From a checkpoint of a small mixture-of-experts model trained on Wikipedia.
Experts: 16 experts in each of 9 layers, a softmax router.
Below are experts of layer 5 (counted from 0) of a mixture-of-experts language model. Rows are named router (the router's row for the expert), gate (a neuron's input weights, with its number), up (a neuron's input weights, with its number) and show model dimensions 0-127. Each number is 128 + 32 x the weight over its row's rms, rounded and kept within 0 to 255. Numbers have three digits each.
After each expert's rows: a language model's description of what the expert responds to. This comes from a sample of Wikipedia text that the model never trained on.

# expert 6
router:081119161084141151107152050063112111102125053091112120098119115152154154099157110085083131107099132196112104101130148143083139164159150134146126117115149196137170113163128100106236119129087107144149095108113139164112050109132150136178057135114148132135165128120131120134166129139161117145145082114124150167131097072158156180178098100137074144152101117149122130213157118079146140102097
gate0:113147152165189182154106123141080123173137111130069082103053088188177136128164151184124156146112177134160138099128159083142165096054162130108184170124124126112151137129165148151146137145179091170059111115121106129108149202112148090129098131162138059155116095134136092143099098113117142139131105160116185182114150079121114131100100192111140147127114131208106112151115100131118079103087
up0:150082116116122106168107107118068137136142161106074153091093121167181109131140135077139138125135088193128174154155158132093148134065181166143177165130160176133183111162083147141122139151116107145082140130107127174061125163105138051158103153163161115160117077115145077128141137092151192147090096103096173198110126124097080159121157116130114056099099159173121124104155091194109117128117
gate1:134141081172178136225097087161114137131141072149101130164131154115163178165136164207085102136118135150097160117170156133142061073110138102146118160197146135148161104131146172083089123099145092145096109135151119163126148096144146128144133205124126065157161117136152100161129101124144158123104086142114103217151136082142146075129118120085076054085145132164127105112128134099131155091099
up1:140116108130144211139095124155102058171085136124127126132127135121206154124163188134164155134084166146193108177150157074089075137039104107083169139145116139153164098129134145139126158156115087152109105132130113121109153108164160146165111122143138069151131082143150101135089137166079147114171089171086089098115143123140180122127099145113077086148124121113081097108113144107024181124123
gate2:142139151127123110162142137103109155169159102115140140074139127212118110200142160180129107089121152186157078163152177101143102169116100123105167077124145122149138144088052125211183186138152130120184126090126111152122154192176137124108124141117165080169163108123109136117142120057087148158103141089075112106138111154141056148155141139122136065109087114132190124132067132099109108121147
up2:127159093129075112129119106145091055111137202183163112129123097105160098092135118081105103128128127100132154174099090197137141119177173111145148171085072110087074134182124102044082110092144147182080142172140151076131092155138161109094112157124120162098087116129101109119095116163160082109140138144115153052080131164124164132072139148154136156120132175148096111171170136174120124159104
gate3:135142100134136193126161142127139120136137132136136168183137179144075111087090109128132086192169102127152150147198047161126120074128187098133127133151150083141124114122177135083104151133126126122115129128179125112149130160170123134157086131178096157098158108135191206144072056149170122049123090130103102116051169118126158149109157076073128162123133096157124121166141109117080093107101
up3:146107088128160177134160118132144111115146179137166118150127156163138154101085117086131078124193118157106166118185049148119126094119190111153096124148105093086170102131161098064124197140121104153108092110170154128133132105157144159159107142169118177128161139127188150187112066142177111099149086160105125121106162127126188103132185077037112171128116105134118141160192107121070121120104
gate4:110134121140166097159184118096144178118160126164186140108082050132132163084116132142142175095146152147143167138104109211127127096143093130136112164113167066173118165114151136114127110145147118061115133108097122124096130122119109137130093132140111042110082157151137216066070131160121131099139078076087138095166115146104124071148115113206157115148101149123172125132157138124115085063079
up4:152131133194159208129097180155139139138118162094029123122181155074181160120146108098108135110153124125162153204102136125132168139110121098133092120123142133190150139086091175132102084179078141130158127161082117118103085158142118137120165143115126167136100179119165092099116095104166141136152101091161147156137139060108100145084137117072176189089138141126064117090108130184147115151165
gate5:121116106107150190117158146141101068160096109093107125101079170088092142087154115147167105108103129160147131192191153111115122165119171105105152146132160124196110139109209084156120152173099132162184129141129107134154106115096105145121141101216109129099161070109195125103091051112163161126204126145106099079110102122133120129104167135167136154157107117082134075152145116138176134079163
up5:132148152150110160126127147160135076150123135107113145091054153109121133138184135166144106119088122142079155120204126150138087131191161081125167139104146125183073152112177068169105126186123204086151138187145066145185145136097067123125129136194146125116133151128160182117121100097146183128204075131148113160082115205130093135140165131154100145171125104140149122138149131156158136100132
gate6:069133162168184172141124172161135127168099125074131113108127169077119183155113131105135171081141097143144171119171150100139061177160150087123134168124147122119120147127149179126154158123134137204189136119150152182091093100074145143107145105149110105138193168170107151148113115132157079125087186156111103108107158072128147135108168126156116122133181135076106113176103089126225106093099
up6:120234118172143182144121095144118119058106159149085131136122118176168144102166066096171141124117086150192137165174123106134102178186119070199158129128126156109135108132098156130155082125118108127146170138133131113112124133133149095127095119125090159128137170098061132081107095118131119092144122130115127186110119052127140159166132085193100124144168142120083129138184157100163086137051
gate7:156207176194159142144078114143166154168119122183151130158090081158153185158117141104146129103160121104193120110145152171141095124083104171179165123161171118148080169134184147128093172157092132163084131119131132067134118124141120145129135178145161082101127127094180084129094104122120160092179084165170115075096123071080137100127151080107150137120105168165159093110188143174122141123136
up7:139116128092094152133117104173133130110150150123103162118134121146160115127188156153119155144149143094139155166060111187153121081186167103154114112048135111106078155108129152168061110179167148140165139122118118028164132129171135097160108119157134136035081151095108139185126143139187089123137192168132157147137157161123139149139146115095123209112121153100062115098155141115180141149123
Articles and determiners. Articles and determiners such as the, a, an, its, his before a noun phrase, plus first cells in data tables.

# expert 14
router:108189146152107143156127164108086098165105095100121131082177149153107181116120164106151111108107106123148115143144130139090134149164147105106155119168114100140058136138166125139098204168070074164123114107126152087113168152086148159128187129161149080124157189020093122124121107117137141112159150184142120114091128145183074088083148121138144161099126200168123142076083155196097112119124
gate0:130117175152103172191193099165122111041063086181139169131106144167095123134185126093125157117113128113142158161149148139158123085109123164150153124124122135114162138101138174176118088110169202161129109140150107140070149157138140123089110139161120115123103095095126105169072102101145106143134152195127168118114151136169079091119112143161131176145154010161090150118118132114108107141059
up0:121172115140116106171128068157120157068096149162126133137090112065119108112112116118119199136054091119175114160112098127115146084172130135138112151115138079123097138053123100151113094138142133132183087124069035109104162191145138098171118103084140151117151045141160068152079086105157117153139077133103112128125104120141121136083146065100095161125070127162157119135125143067136108101120
gate1:118118132145165139132142111139106130112197146138129125120110103168093179071145149133127103122075172123181077133196114142144085092118163152197111162107152096119113155116054160138105153185112133137074126135103202139120114089143093101139108145146134134172157152102137172169147117124158071121181100129109172097099126059137142143152134122173112047144158140084127064115137132148181152184050
up1:105210126230117146161185140141149117085102123126175121121120114113159099090079136173169171112084148114091154193097137138141105057045118152105118148137106192132135134118137099112148105129170111150160120129138109138079132137115107131076087079135127135157158122140145118133169131102108203118156079160133162091123065052112151109167172047130117129110141144180140132154114152145104122154106
gate2:179141139147170130153126131131112199209122094131171127187101126102110166139130155204092139163102085088138121130174096165182099163120103093175132147135089140143116172174092144142080121143119192085109164113157152148131111145104107097167171156131101200156166118085129159136103087091145120170139122123202139136084101141124117104133156186140104145152186112146088138109106125110100069159057
up2:160071085132117127169166148140129140164136115155128164118111121093141145093143157119087145138091114128167125129173112147066118097140166178213135061150140110099153186123126144092119176112127176133091132103128140113113164139108166088154146162134122091160129087115142139111078091155119183141092076119128115156122109096126131149065166168114129143154165105007148048126108134139110143075043
gate3:119166157191098190178228149151121127129213161134134156121146108106163133157135136109118149155119090140104096124083132159141098114122069134084087115170175132173114154157132099201070098115115093170177193117126147142134078168134097120095105151142098132162159122185141124105141149089132099175146105126141156139103104129125109114154118167114166118112193146184088157141125155131117059060142
up3:135075153136096167145155134158090145105172134142111095113156102063106134103123195143118117186140177142077147102123129149139102102184101122093066105128160108125114125167115091130080121060105086128111125023158175112154085151132115107109094188114073171125124158128145054081177134178134121121089146144130137147131154192113109117131150152141157101171170170129113113159131123125164053072135
gate4:156089139141088149167174097127126120104093132150102155099101121140127109131139107114103171181101097163087126091136138150171102136075155059133109117119145075121070133177088094140109089135055177143139129148136102126218159121127126106124174146211126193119120118101128157115203154130119197108115124163188143168163134122086089126101161096113100199146107159130178097150130080085135103150158
up4:157158119133086148121123154119096167064115091097060140111147145099189067102190129116113170135119134191110159124155064182181135134136159118127144153035132146131071172137145151171096111194096142167088112121181099098149070136120071131164173139146127115109127132089137120131132163134114133111131124096150076172111143139132084172143145119132099183173144169071164110138100103176132158074123
gate5:151171162101176106139114146146152105112092148152071144131110146119151121130138159085157148229151115162138145105087105160087128138146131149136055113118156072086115129097150168157175176115098182198126125155170161145112154158127093181096153180151148085125105193157153149104085070147125144174138130067092144116076130092120125166069124154164187126104119137103164140168095103133146133075164
up5:119160102073108101141105129168066134094171131164092192142157140098131210092137115084161140126163093104162129115162073114097126080173089120143101093159192074171137145126176128169113173111091119126075075094140081112115151189076104142133124124097150129152109169107177159137120136123118140132133076145125126083106091076123125123079089063182176066100176125121149083150099125130128136129141
gate6:169105157100176152164091133138063151212072131143149116137163161141150189195113132077142128118055105162108197123138142154096092136141100129125085142151160186142174150137113157102125135135110194150068110125122160063152128138119154126103165117117118163125163129125172109169139099096109152139143120092085163151099149076118110128064162215111143139158141157149121119093108188180169129143143
up6:158125089151151108160166146112150124150107132157119137115100154106149169165121053027114134095184113083174144173131098099137131150201115141164185130155079148134109174144162149121140075193094142096095103146133115101050087172211137155124089121138146124177156116120111151145108145172170095091085147133075122152120115171131128119104146150075122100125175128053127142137096150138143170103150
gate7:091107120110167112156103128116211133185119116136124131093169117128103138107114109177135146127152084177166102148146106129142149108146126152104133141079098106162166177159161144163129121154171078154209106111100120171153125141098116127088139112146056187076102124117123144143145055105141157098121091100126037080161131151138113142113136083180111142155102158089130111071124161103152134186030
up7:079168126126143101127118145095193181063116080160090134121134137131105127096106123115112106104114079157118132192187132144097122109089177098127150123141131126128146110148172112101130119129163079147186170107077060115106135123079148122099138091156139113106038093143108186137134075068096134097137073157144164154137122137097071123118145084134145219141141097125089095144127074143193128122073
Foreign name fragments. Short inner pieces of foreign or unusual names and acronyms, such as er in Auerbach, le in Álex, ang in Wang.

# expert 9
router:117112111120130161100148153099110087127054134194128202139181132126164115142141105163110134114139099129171183118129089145149166111100116098076127141071128136133115165119129157160089110080116164082100112143181123102122183141104111172129177123118151153154086174172121069116076125153111154084088148145059144129091171159055125204059126115112156202149140176099119090144149114123130156101119
gate0:121070124105121163108123132135161132113121076191178121113092096175087102087113142123139109094089119116148131172131120152131130079214183128108130184103136116162119140064137156139155109152109083080151186141152156088131107080166123155093108144141136089117139169132168170125134150220103113113170103117093100111165178157151135068118138153096131123127156181107110137138124093178119101013117
up0:142074130109144118134115119097083123118079147108100119144144106078089153153128123133136135137058104109098146161127133178129099104143148155143103227089086152067181194090114205133087088183084137111150134106143172137139119106136086137087115118137145069134086113135126117129126129151140115166124133138116197124143231093119184090126110191093120117170140116119094114091141191083140186123135
gate1:083153106131145142125119185125143138138122153191073135120099129112151106085148092144047170069147170154081156189149076044158109120129142113154131147112175130151103173081112117064194121110173121148168102145148126140120145139117151154134185117189115112125173126140149160058113124141098130102133107108140084119139145164049149147176122161098125102125149121140160073168158125080049145119133
up1:186144135181160124117145157124127091119125103097084165177076137130107190169162109106139162150097115131115088113126072140104100201152189203142152130098097136126194161112089102123100138130115121103113144164103176118062159117116157147151091126119154107172079139097077123162072118121082077130144165154132062118137127139129132078069155170157138075200111145111117105090120104134121151148058
gate2:104133120117131154135072118096136135102123091176043108077148089103162191155205090062143166143113077111106180088132117138086065106185098116120151138095093175142138154109074097119208122152115099150159142174106110108109136140138113166090125087140197118152091129102121161152096148105113119079154158135084109088124199136098132124128169182129105172089116145156089130133115152143108092091132
up2:114143161123152103126180143136149106113144139193102169100151177129154155089155137198114045138122140189150184127121077135065131168128128133133081143154143100177113138118067095154199149114157110173136146192090139118086118172108094152061109083111114132153084103188100158114102117155133114149121141103112182133069107123097168117101113179171171148092123164130145093159138111176175119099156
gate3:080095047157150118170186137167054180163108075129144135086103095137142121142138105094144140103137190152084099174109120115144167154146171129199127186102143148120145178106137193138067154099144133145085156118105124084163113145155043133171144096154117138085133130162096113122091107153150119175137104175113163162134119096114136104067081122100141176118149176119129100122182157139163102150125
up3:142143131193090160151140123142119160105158099118105114139120139134067199106081100137154167161065144119171113104187176097114080118150107196071211118167149106195189136147129131159167110190167126127168081093160144181114145092107098090139111153113125123143120160141109125112156113180157141087125109184085103098142181113157112178149136125113130076110158159137170098188106148135162136144116
gate4:103171191102107248182105167166120118119113166161113132176115122113191119107196084163077158117124150115144177140150122120151123144155089124120088165113182163079145167135103079118122131131159097106111132089149150117120134125090113102115135084137112138147089115164191154135122127098071083140112134125129180106105145141115060113114101101116155187101160108171023101110136140114131127143084
up4:096116090131119215160116126183164119065118155172185183068104118122192081071138109117152092147084158171126101135115148126123150138134137134170084099105153131071106130125148129154148151093053094136165126165094160088151137172123115130172186131105137080158129100159158148103125105162120099181137121179114106156119121190149118136098094131086156130161202114155199091118155103123160138159099
gate5:134174115093161142138135109118129091126117147136167136199136133139124138143138143154123077126132077081156120122113099170118152096089167172135130090126174155186119102103201136124165132121112111097161157106133179170041124083197136139106129127147038118132132124097085135207054102138136105102117134069148156071095133123134074154121143126126204111101118123111115084119084150144052129085150
up5:167164106128161146105164058150070117089146160171159147177162126132117150169141170174120119203120079101194123146079115178187140113110138139145135116100149118096092099118141146088144099144099161117164098126154175141095142104146129111166133129165116063115126062103117174154151110025172114112076160116112123060085126081099156116150127116062147091145106117128151127173124158123095115151166
gate6:087179149173174155135110100188130178119153106141136125168134096109125125099102181136070086099133159156136142070136094132213143109158112048161075182137107139097157165103139129116134154160133080116116187128112128075100143134170090147099083160143151152165167189113173085113082126180127111148155118125152149154158113093104147057133103174117089049134156086110103127108098111138171134131122
up6:111164169134161108109104080121139132126169084126195126157163110108236144154110139076152120117123143138174154097153100123115136123114104099125123149145089176100118121214180133111181173130100102167121164131123125101149156111109126138098156156144131080137146173114195104143102129180117130101159116132119145130166162096101135114086131208094142094072057121176116172140047113184167122171144
gate7:127145161126164143127114136121132146143139172110140173168118128111129138063130155179103192139100096093153152123129125125147135122129119121115153125124217119087163129138125123143097161142178113124096185152130110207057119117113166132166129148149120121127135107157120087137132141083144143075158147127131124105129172092062158185166114136114128193095074135113129040196173068103221088117066
up7:122123124147126166187160103090159098154143141129134171054153162138109104051122136134109155109044105117181183158162125065126148086099144178112200156128144112134133122128100141041101126160130067146107110179157126173123156081098146114122154149149146073143101137135147142167114109087127153106162124169124201104089140123112138140090102201137188152110128147128124084193110092158132143125162
Mid-word suffix pieces. Word-final pieces completing a word, such as ing, ed, ding, ight, ather (hi-ding, a-board, Succeed-ed), in ordinary prose.

# expert 0
router:155113089186075167088102085137133113112152132142080104167095186129146119081146100199128126140145101172164193149172112089175114080073131085195098155165100153109109102173155153108170119110155106156179125136143085188155136081133077152116115157149108093129102128079187200119102139125114122085087154074188117167116154137151131114148138111082113111163119142130100172151174106110140121117159
gate0:122105114079104109180076071148126171129177141192161131110114132129127118128106092098123163096138095122128087096119097135123120159122204172134175087157147080140117139126107164168068142186205168119149161109082121098191121135108064123125127113129114103161215119105166164136146123124101135114138156086144066175056103134134179112123144159155092142161127149159184132125106184098119126073103
up0:098152111086129166096130140102106122143070120104149167138150147161105168141144194098113090177126180155166154149156082146097084175150148125121135152089112109169156133134179112127134123112075112128121063154147120145115135164099255113117140107046099162148095141122113126107094121104132027154131107174131162104143166054115071143143122166129175155132129085144096146102129127164097153132100
gate1:175140180144145145140144082166125165110163072160111074126149116146135098087128123130146192167116080171128120102152138153183143102100147109198145109119100112170089103105140145136191119137160101209108138055172107135091145160160159123086103149194170104143158119159037103082100107186151137165145120149149147178157086078129120140157090116076092157123164150130178129145137131125140162113108
up1:173106154104111062158198146179114170156089085171155087175168135102166124154108062113165143162100166152185077145145107092136107071114138115135078119105132072140133100103079133123142104099110100134157133148173106167075132175153122102131092157107207079109108109105083127094114082124100143173073127136163141124120082158087075140109113162161143100110161099142103131095142125151194091162122
gate2:099139140145076106123096106107171150082150209130193127120069153147091120156118168150181142112157147152099155182120134131171118111097084160153162210183122148129107151206170140181147145144099174132097055117138115071098142088134126124132147138109114137074152109138164098158150189167115087081115145098125162158078141075055149129125089179145155140110136107115128130121147083124128115165148
up2:136122123162172140130111092100138106139087128193183134097176116191139145088184098142063085079108159090111092076114108200132074173133137097135102120098144120079177111102097126088102139169114089147164133089146188131140142153124218106126095108158146137161090202112164140136099127087136157115137099163115082184120080167151151113143139079162183114173141147124144115136142114148127118098178
gate3:130151150142141150151104116131166107141077146180106136096110135199144157113100120134111092098134116172186175106148135070143125146074134081132124058101174118187155123130102063085143122125112099158110129103123074194116167174145123136116157111166118107148068137133104158116115116069192160116071142139098036117140082135137101120137156127058069120169142176116122112160073135186160147109120
up3:156162169133090180115058126132167085155151161141107145157074114201113160114170104113123123161130136180199108115144095098212136092095133133153095165192120120148113143191079115170154151132112128083162115136135078147151118138200146121069145122098128172107095116120190125114066107148159106082093140152116166123110148130146064144172172181135170132142075136146086148114129129106137093123103
gate4:178143139113101153086159166129168086107115081101131123178127153114084131155145104140147182145160126159112062156106138162177126196187138187079151133069135130158160134082168177099109158097174149112122143135125098071099150133169075166134109133153142123122095115154157105127119118133163159107104099126116122089168142159034117097154104201169156132142153144130064128184129186158169107172101
up4:124120146186132081116166156091059138137069104153112113127155064106138146132168086088109158174091157154117127131089093209101103153082141169117194108113131099114153122180106137168132151119112127155050043126124182077098119173121161109106088127109082115143140180093150092197140130136093118058150108121168105113147137113138127142121143143113096107176143104119153095083105089115142083169158
gate5:189109117091105121132106121150102120070139082115120188125100113132179085148127132076167140144097120158092163106114137132153164125130090154133117110060112107146166157109179167074115081120175078148134146135133130112132097089176078091140124087103123166125132122119106149126160124113164109146114182070069086142103161052100098147134067137178137090040139153169126129113168127097092119210177
up5:127129133079131171142120122119139150151127087132148171124151151094107097104108158126206129121102118152088152094113146130116180126103119145098110091084110135160123171142152088095080097161146102134189134182152150164098125099093075132120172117077128223062128100137151120112129128173127130080122117123047133112116185133070137167125011105150190148083119143144096105139126177075114117152114
gate6:123147074087162111106084079101135071097177134100123120167115105157157117174166115115073096105108114098110113126105123171101111131111128105186101137156125088135133119135190149145110107064179162086109159112178073105117167101108090147156189138158068100079121136119153126117179084141132142108147111103166084158127167159123177151062223158176063118109114133103125109133125181091139112119177
up6:141117123111104143145088128083113132162073110080169103119157109155134143131101156122128056181174114090124158151151133141160114118182148170143155151126103153145097162067109143173154146132121172185082110168157142135087166088113116113072176156133142042164110096122151150080157150160123119089121119198086070085144126154167155159136145128118096096205156123086160105177142116179056123159136
gate7:172147111185151101153126083150148117106129117210102164145146131111111135129166146145136156064113116168136162081186089131175165139072146107163102112178122137119093121100111085099131145126108127152143109136076103119145145128123116131119150117196068083162142134079137044127049105099123158136095096110126076160147109172169083111103188186087129122116194169164161145159152133134180117078150
up7:168124132137154101134123103149132101132127118194135179190135140101145079128143156136160172090112080207118156128166112120194176140092165077197114112189164133076149113101116122128166154154109163168071063135048108126135114103156118157111141121125073103158141063135082145151100097110111115131080135075120122154171136145128061119111129174088126105071139110148154151134169101114181145125173
Common event nouns. Frequent nouns after the, his or first in career and plot prose, such as season, film, debut, appearance, team.

# expert 10
router:097206097123115110148101162187182163130128179170137128172134105171161118085095193133158116110071178142109112179108141114129116069100129138150144143165162140171139105107121094164135162144154157122057122115072163114103146187125162072151159104109141149139149102150186084160131128145147140104135113118129119098175174168059099090103139108125128111139172107140156062094158212169110161129156
gate0:132117093147104141125088134149098139079142060085137133106080111177121146189104136067153128131145196104129178093145128081178145149187137150163169177104088107137131154101108132122113087141089133118116102110133164137081114130095049125089055133187142131105162130148200183086138104151152154065132118102114113145133099182092143101154131128108061075164134170148171137137127130136181106111076
up0:140119129148145138142155135166126152151130154159117193104125158124113155168066177088161111109174175135181183188145093151118082153178190115154137163113097091070119181155087133197070135125148045124088128146163176125098187133116089085099138177133144112112155192117146143162164091153133153156121174089155126142142163112114109154145097099135093077120087187145158098135140112170124135156132
gate1:170123170170140122109058166133142148203157110148115122151129124108148171073083105108165090130133134103200101121097131180100099094098222090159151120103090087103087124155105131166094201109171165160107131163139131170139109142142160084147124145152135116098176167131134124134128093056150184149091140156109169149116164168104140101114150150174104111148131091159085132109107101070068151164111
up1:155111131135149173129111150122111126141155098102101095106128140149139122227150100128114163094049102120161171017117146099121193109137171095086075092128092188144118094117123128104153110118097124155125176119104111185150155163176102119080156102134123144149127136098200164128137106171103088098193120055076111138155145111065159155130180091152102120083102119140103101141135116119104140126144
gate2:170176114134127155200079111157104154136106091135144085152092201101180118140190132053108113134142133151134101122161108073214140158177111095082080140091060125177125133158099129071125140128072131096121169090106108142124139112063149096102140155154161071137091138122177130104126091101147125137109078156096125162135100152144145117105145168151091099132150102100121165176075092139131146151175
up2:110190151111134126184137110157140111145132179136100122152148226108188156156158117119110151162237153107151144177066137118140148118128038079111113158103133148175118102175164152146103114148141134077123166125101055118140050150123122071154141108128102109108145144167159123154183133089176118163170139145102177117128138169148120125121107130153146165192128080094126147112130117115125135147166
gate3:130189115109146131145083152199188190189051136170111094129116039148154107097162122082108154119115125152092156149107136118083144101077157128102089060101158145107148070131125114108147114154100179151107073095147179095103106093156087153124108087153170111127104155139127127137083098153135139123150130106185095045139107136132086116103140131077109119136142150047143106167114138138128090142139
up3:146146097145167166163130118145139068135111140113125131158088123140115183124135061211104181085171144119120133149080128181180148147127108140145085097096179130069138144150106157134098152067174176138159154136164121116155104174185108222128107145117159116125193157161110163098144096110057128132135184129141107110133118121156145129149122100154142185060102109158116207167124148144141098136143
gate4:119164142147112116123195125100098112109147132103061137131143059116105110136144087097170137117076131114094098127115160056120099132166100147130148116172081142113080107121148178098180086071177061105145172101111097083208161134065127108076114072149149143143185103152147129145095139158163116140074142111061120088177067133098079114118160161146127106091139138148124145118161176103131159118138
up4:136172147142127119124128147153084150126146133146144157120114108088151127104130096111138120164120135143149103131084142152098176118203130123148131080106178097101060157056155108190145110157097132125143183127175141052108103116175147124182136113130138118146135141163154169173112094158102227067080120091055143143123088096050051115131118142076162123149146130138142062166124116111114123109094
gate5:174200096149156160155091140116147198129116103108129140095122120152066092109119116154178162117148094130050150126144076137166093090143147117132072190101128154103119149109138093111188128131135107135172169131088114116074157120080168168095076088145167128131148098192143139043132142067079108095193112078141117149116099115124099121135136092142111114125107122077098118117096127177188163147135
up5:155107118113096161149121142129159133137120108106114118178146127134063158066069175124139137110128102109112098133169128132092086114116125090096108131143098053069131128088114175152129177118137113173150145102137091082121207107114071178106184135120132088127143136109097129123029138176162109100176095134146111191117118143166096168105131028144183179105135089152149120099142085158124149108100
gate6:122179101100156160196110103137112115092135105155151090102119069148134146098170091119148103135127132096154127150145171117123120112130148114150108122151100083066190130118155075092185143161188128110134112138091162121080113182160072102140113210117139109094130126165130099133088133049149128088173101200119133196118140058144132099183126103101102095172150096120129126103167175178124180132092
up6:127115090116124143032165092127164089125127086119126146106084061165151147089114089142115066116136115162156103179095104140134114073153130098157121181152087107099113085067134128178108125094134132090124131122159130150127136128127070077125145151171150124113131049122134111165116116131113083141090063167153172134102137102192109086150073064114073130133100113070092132123108093150205152108117
gate7:138082158089068179175093072151104058093125168123142074175151138102178143118142158110108121122138149085111187146076075109171145062114097086133088116147154131110107158163176203121117150057121100161111170088154130098115148124150128094101129152130127119122135141151122167135134115197135120086166152137175142066095113108132137142065114099143115152137084155142112078123183164161165075101129
up7:156116131138104206194166117134074077086095123093108101153130135109160143097142096102123154121137155124058191180134136090091137067134138124134121111140149169069081183151148140136160165124133141228117125093148141049164168135116127165103148117153150114144181148111091144083086140118133082062169089136164129090122060139185133113121119091150088159140092110126162107145139167125117154134150
Mid-word suffix pieces. Pieces inside or near the end of common words, such as g in congregation, ation, ic, ers in officiers, ment.

# expert 5
router:181100114105159125100082158123197081118117108158166073117121106085111130138097106170123143196105175093186127085108100203145154146149138157077131109125135069089138073163117143099103164070124144130181188137141116172146162115152139115088128193178056147133109188122101167111155106151175148128109121108159079082108141109169130116105200143133160111104150120117100129137115098088122132108181
gate0:133094043153144181181169163121142112116141132125095150175107098177127086079162148137134131102116154114175193134173146197073128090152171171142144079118159114142183110145107108117131136083156091141197137139111095122140101100192123175174105128174118162110122175181133177151095116153109114152115085187154147087159138100145144128140114086158162155141169141121096132080098121110180071126171
up0:136118112182108133142134199116171168127148131126105114167145149181119127078114130178167100108150133118170126137187074158122118116129152132152196150080166161131089135068065164198136127162159132163117176145162054159103121155065161107180169073160122097109147147103109078126154100128096152122116093167194115088076152065113105140095134111186132144112092114098163119124129143089150126091136
gate1:069096105094141156126077126131150135138164166208163141148109110071122083141114113137143209078117069103145148123137067115146107143094156119121107105104159077092103149098137147139099154098172090131160156130181131121135091164160095101058096187126134139066212111139170085166176135101088120174127127136137128126110148124120154108163164137101070089115065123157194106106109135073120120135113
up1:116121124136169132150149135206119055196166150109103149155105106094172159130184171135200177200143148142153129124079123075162098090139147126168196158119187094088114160117119137112121122101094102196180095159142131148095119124172102117097141096113093064138152099118144088102096109074123132166109119153152131133134114123139133128115100172051141143123118070118164145143183148098125068129153
gate2:119144151143149174141072107140088111118098069155164175098184138178108074156114102109116101183191122107097122126091055128106096118143139090091083163071198126164089130173143121115135061156135148137133126152107108188138185139116133132175158160095130140151087106128175146135118140155147126110144147163064187142121150142117122093089128157147168135138128166060129073203123089101165137086106
up2:097160138114148167119089131093118171159108105133172155130129119166148102207109149123151072163161106065121149103111081101168107152144135126118110186074092169212097129132143134104083073173115077119135148102093124144126130108114132141177123238126165148149133165097143112130101127112095126118099112184106099086102127116105144122161162103155109076122165179095145050192121101123167152084122
gate3:187126168181125118120134188139161135131129178140112104119099139176177134098126104197114129108165101147141117112117120129086129082129164164128139114175150054151136169093181118143137146075150114099093181135162087111168050115161080176158133116134147103093106128080193122109108113060133161129184148071164126189142108131135132071163142159159153161113154190169089158134147169112108093125165
up3:166128172150084108101155115109165095140185234156150059149075136136144150088142130157124145083099128100192149171070124171140144063113122164145111097184129067138165119173147110104144188082127120125110163148129095135126108137154053174150059151122123155130105093108180169134107114121099158134153111112134107185107097155077133071119127174141126146179158163114130144125150103127137082112127
gate4:135109152153083137122144130141113120127224129123092103126124084132117166094125122061142115168129126111128082145165165113141137161197087106104133178135112113113097116195094154114122141141090182125178136146097073162121097148128146086195119159146201114102120066160207126134098077138145147185105120146099107125123090107152170108073115104104196132132196159153114142107117099111135165180186
up4:062160141161093144121105098147127096100205132143141158138211075126122131120165104102089135111056067123152090144150125156216152104087176126133146143133143118090154153131163110131129097155098121165117144117090096148140124134093154127209159177156122100139139147123147207114105149143071103118145091168093106116173149144116127081109118152130098161198097135138173073170140141072081146098148
gate5:183120076097117150172108110113112138118105074112089143115108101123084130108100167137053100100089112115150160134086087132080122162105137131147157143085166144112072126108095133159134137126094197139061091073098140178155160110105080146164168094147096075167182159088136117126122101105114167107068180036117113125120100109170116125111187154186123135140128145070149127171121146072135150099114
up5:100155162173107166155078141090114118137158142114150125127181181175108092170114131127084191123154083140106054182117133125126062155138130101149127143081133149137098081114119102151150111154156150099131147133162150120149163165158088119124101175132128095162153124113133126111117138033108061165133142171069160144103098113099191097152069098152093141075081133177102167109147119145102134144217
gate6:151103126177179164138145125187151100109180151134124125199106055138114104164141135150120209182105143094179133140128115111150128065106145118120153144136110096137088112161113140067182134106135160136102125129136161176132161122155117124127165137134144077144126116141184181094133108153164040026187130140110140176124131164141116144143144151165206096102115065169122096134125113142105154111157
up6:152097122133119191156118148181126112149137155114112184155138115099106071151148114168125131170146162112171143168072048103131137064124192119138145176171106119138073105137089161086148157154126174103105152122115166181098167104164108103137134140139158154156185120117130154161134132141183061113120144100135145131135184114179114109093177105165155081129081113109109137073145147114053207176135
gate7:179125124116132123120119132159106109137097154060100120105116073140134076175106199131106135157163098114091081100147171199184145115172109144174179174135134158121109198142187166158164077064081149098145124108119188088155127112083152106161126159072128093129124118168071120065101116155091091119162161116094142128163144153097131117122121190106163110182147125130129137154127127104159084083124
up7:183105118052120133166133205143149136112095162101069144106142105128186083149135117166105122166136110124091104100129131162159142110183174148135155144119165183105132181082163152173153090114123119102173180102105205074163155142110166106171085152088186106129188117153158145060105124133115108196148168082118175131138119120098129162127120175154137121136099102160096138161144117148141155105073
Word-initial capitals, fragments. Single capital or lowercase letters starting a word after a parenthesis, quote, pipe or line break (w in "(writer)", JPN, A), plus stray byte fragments in Japanese text.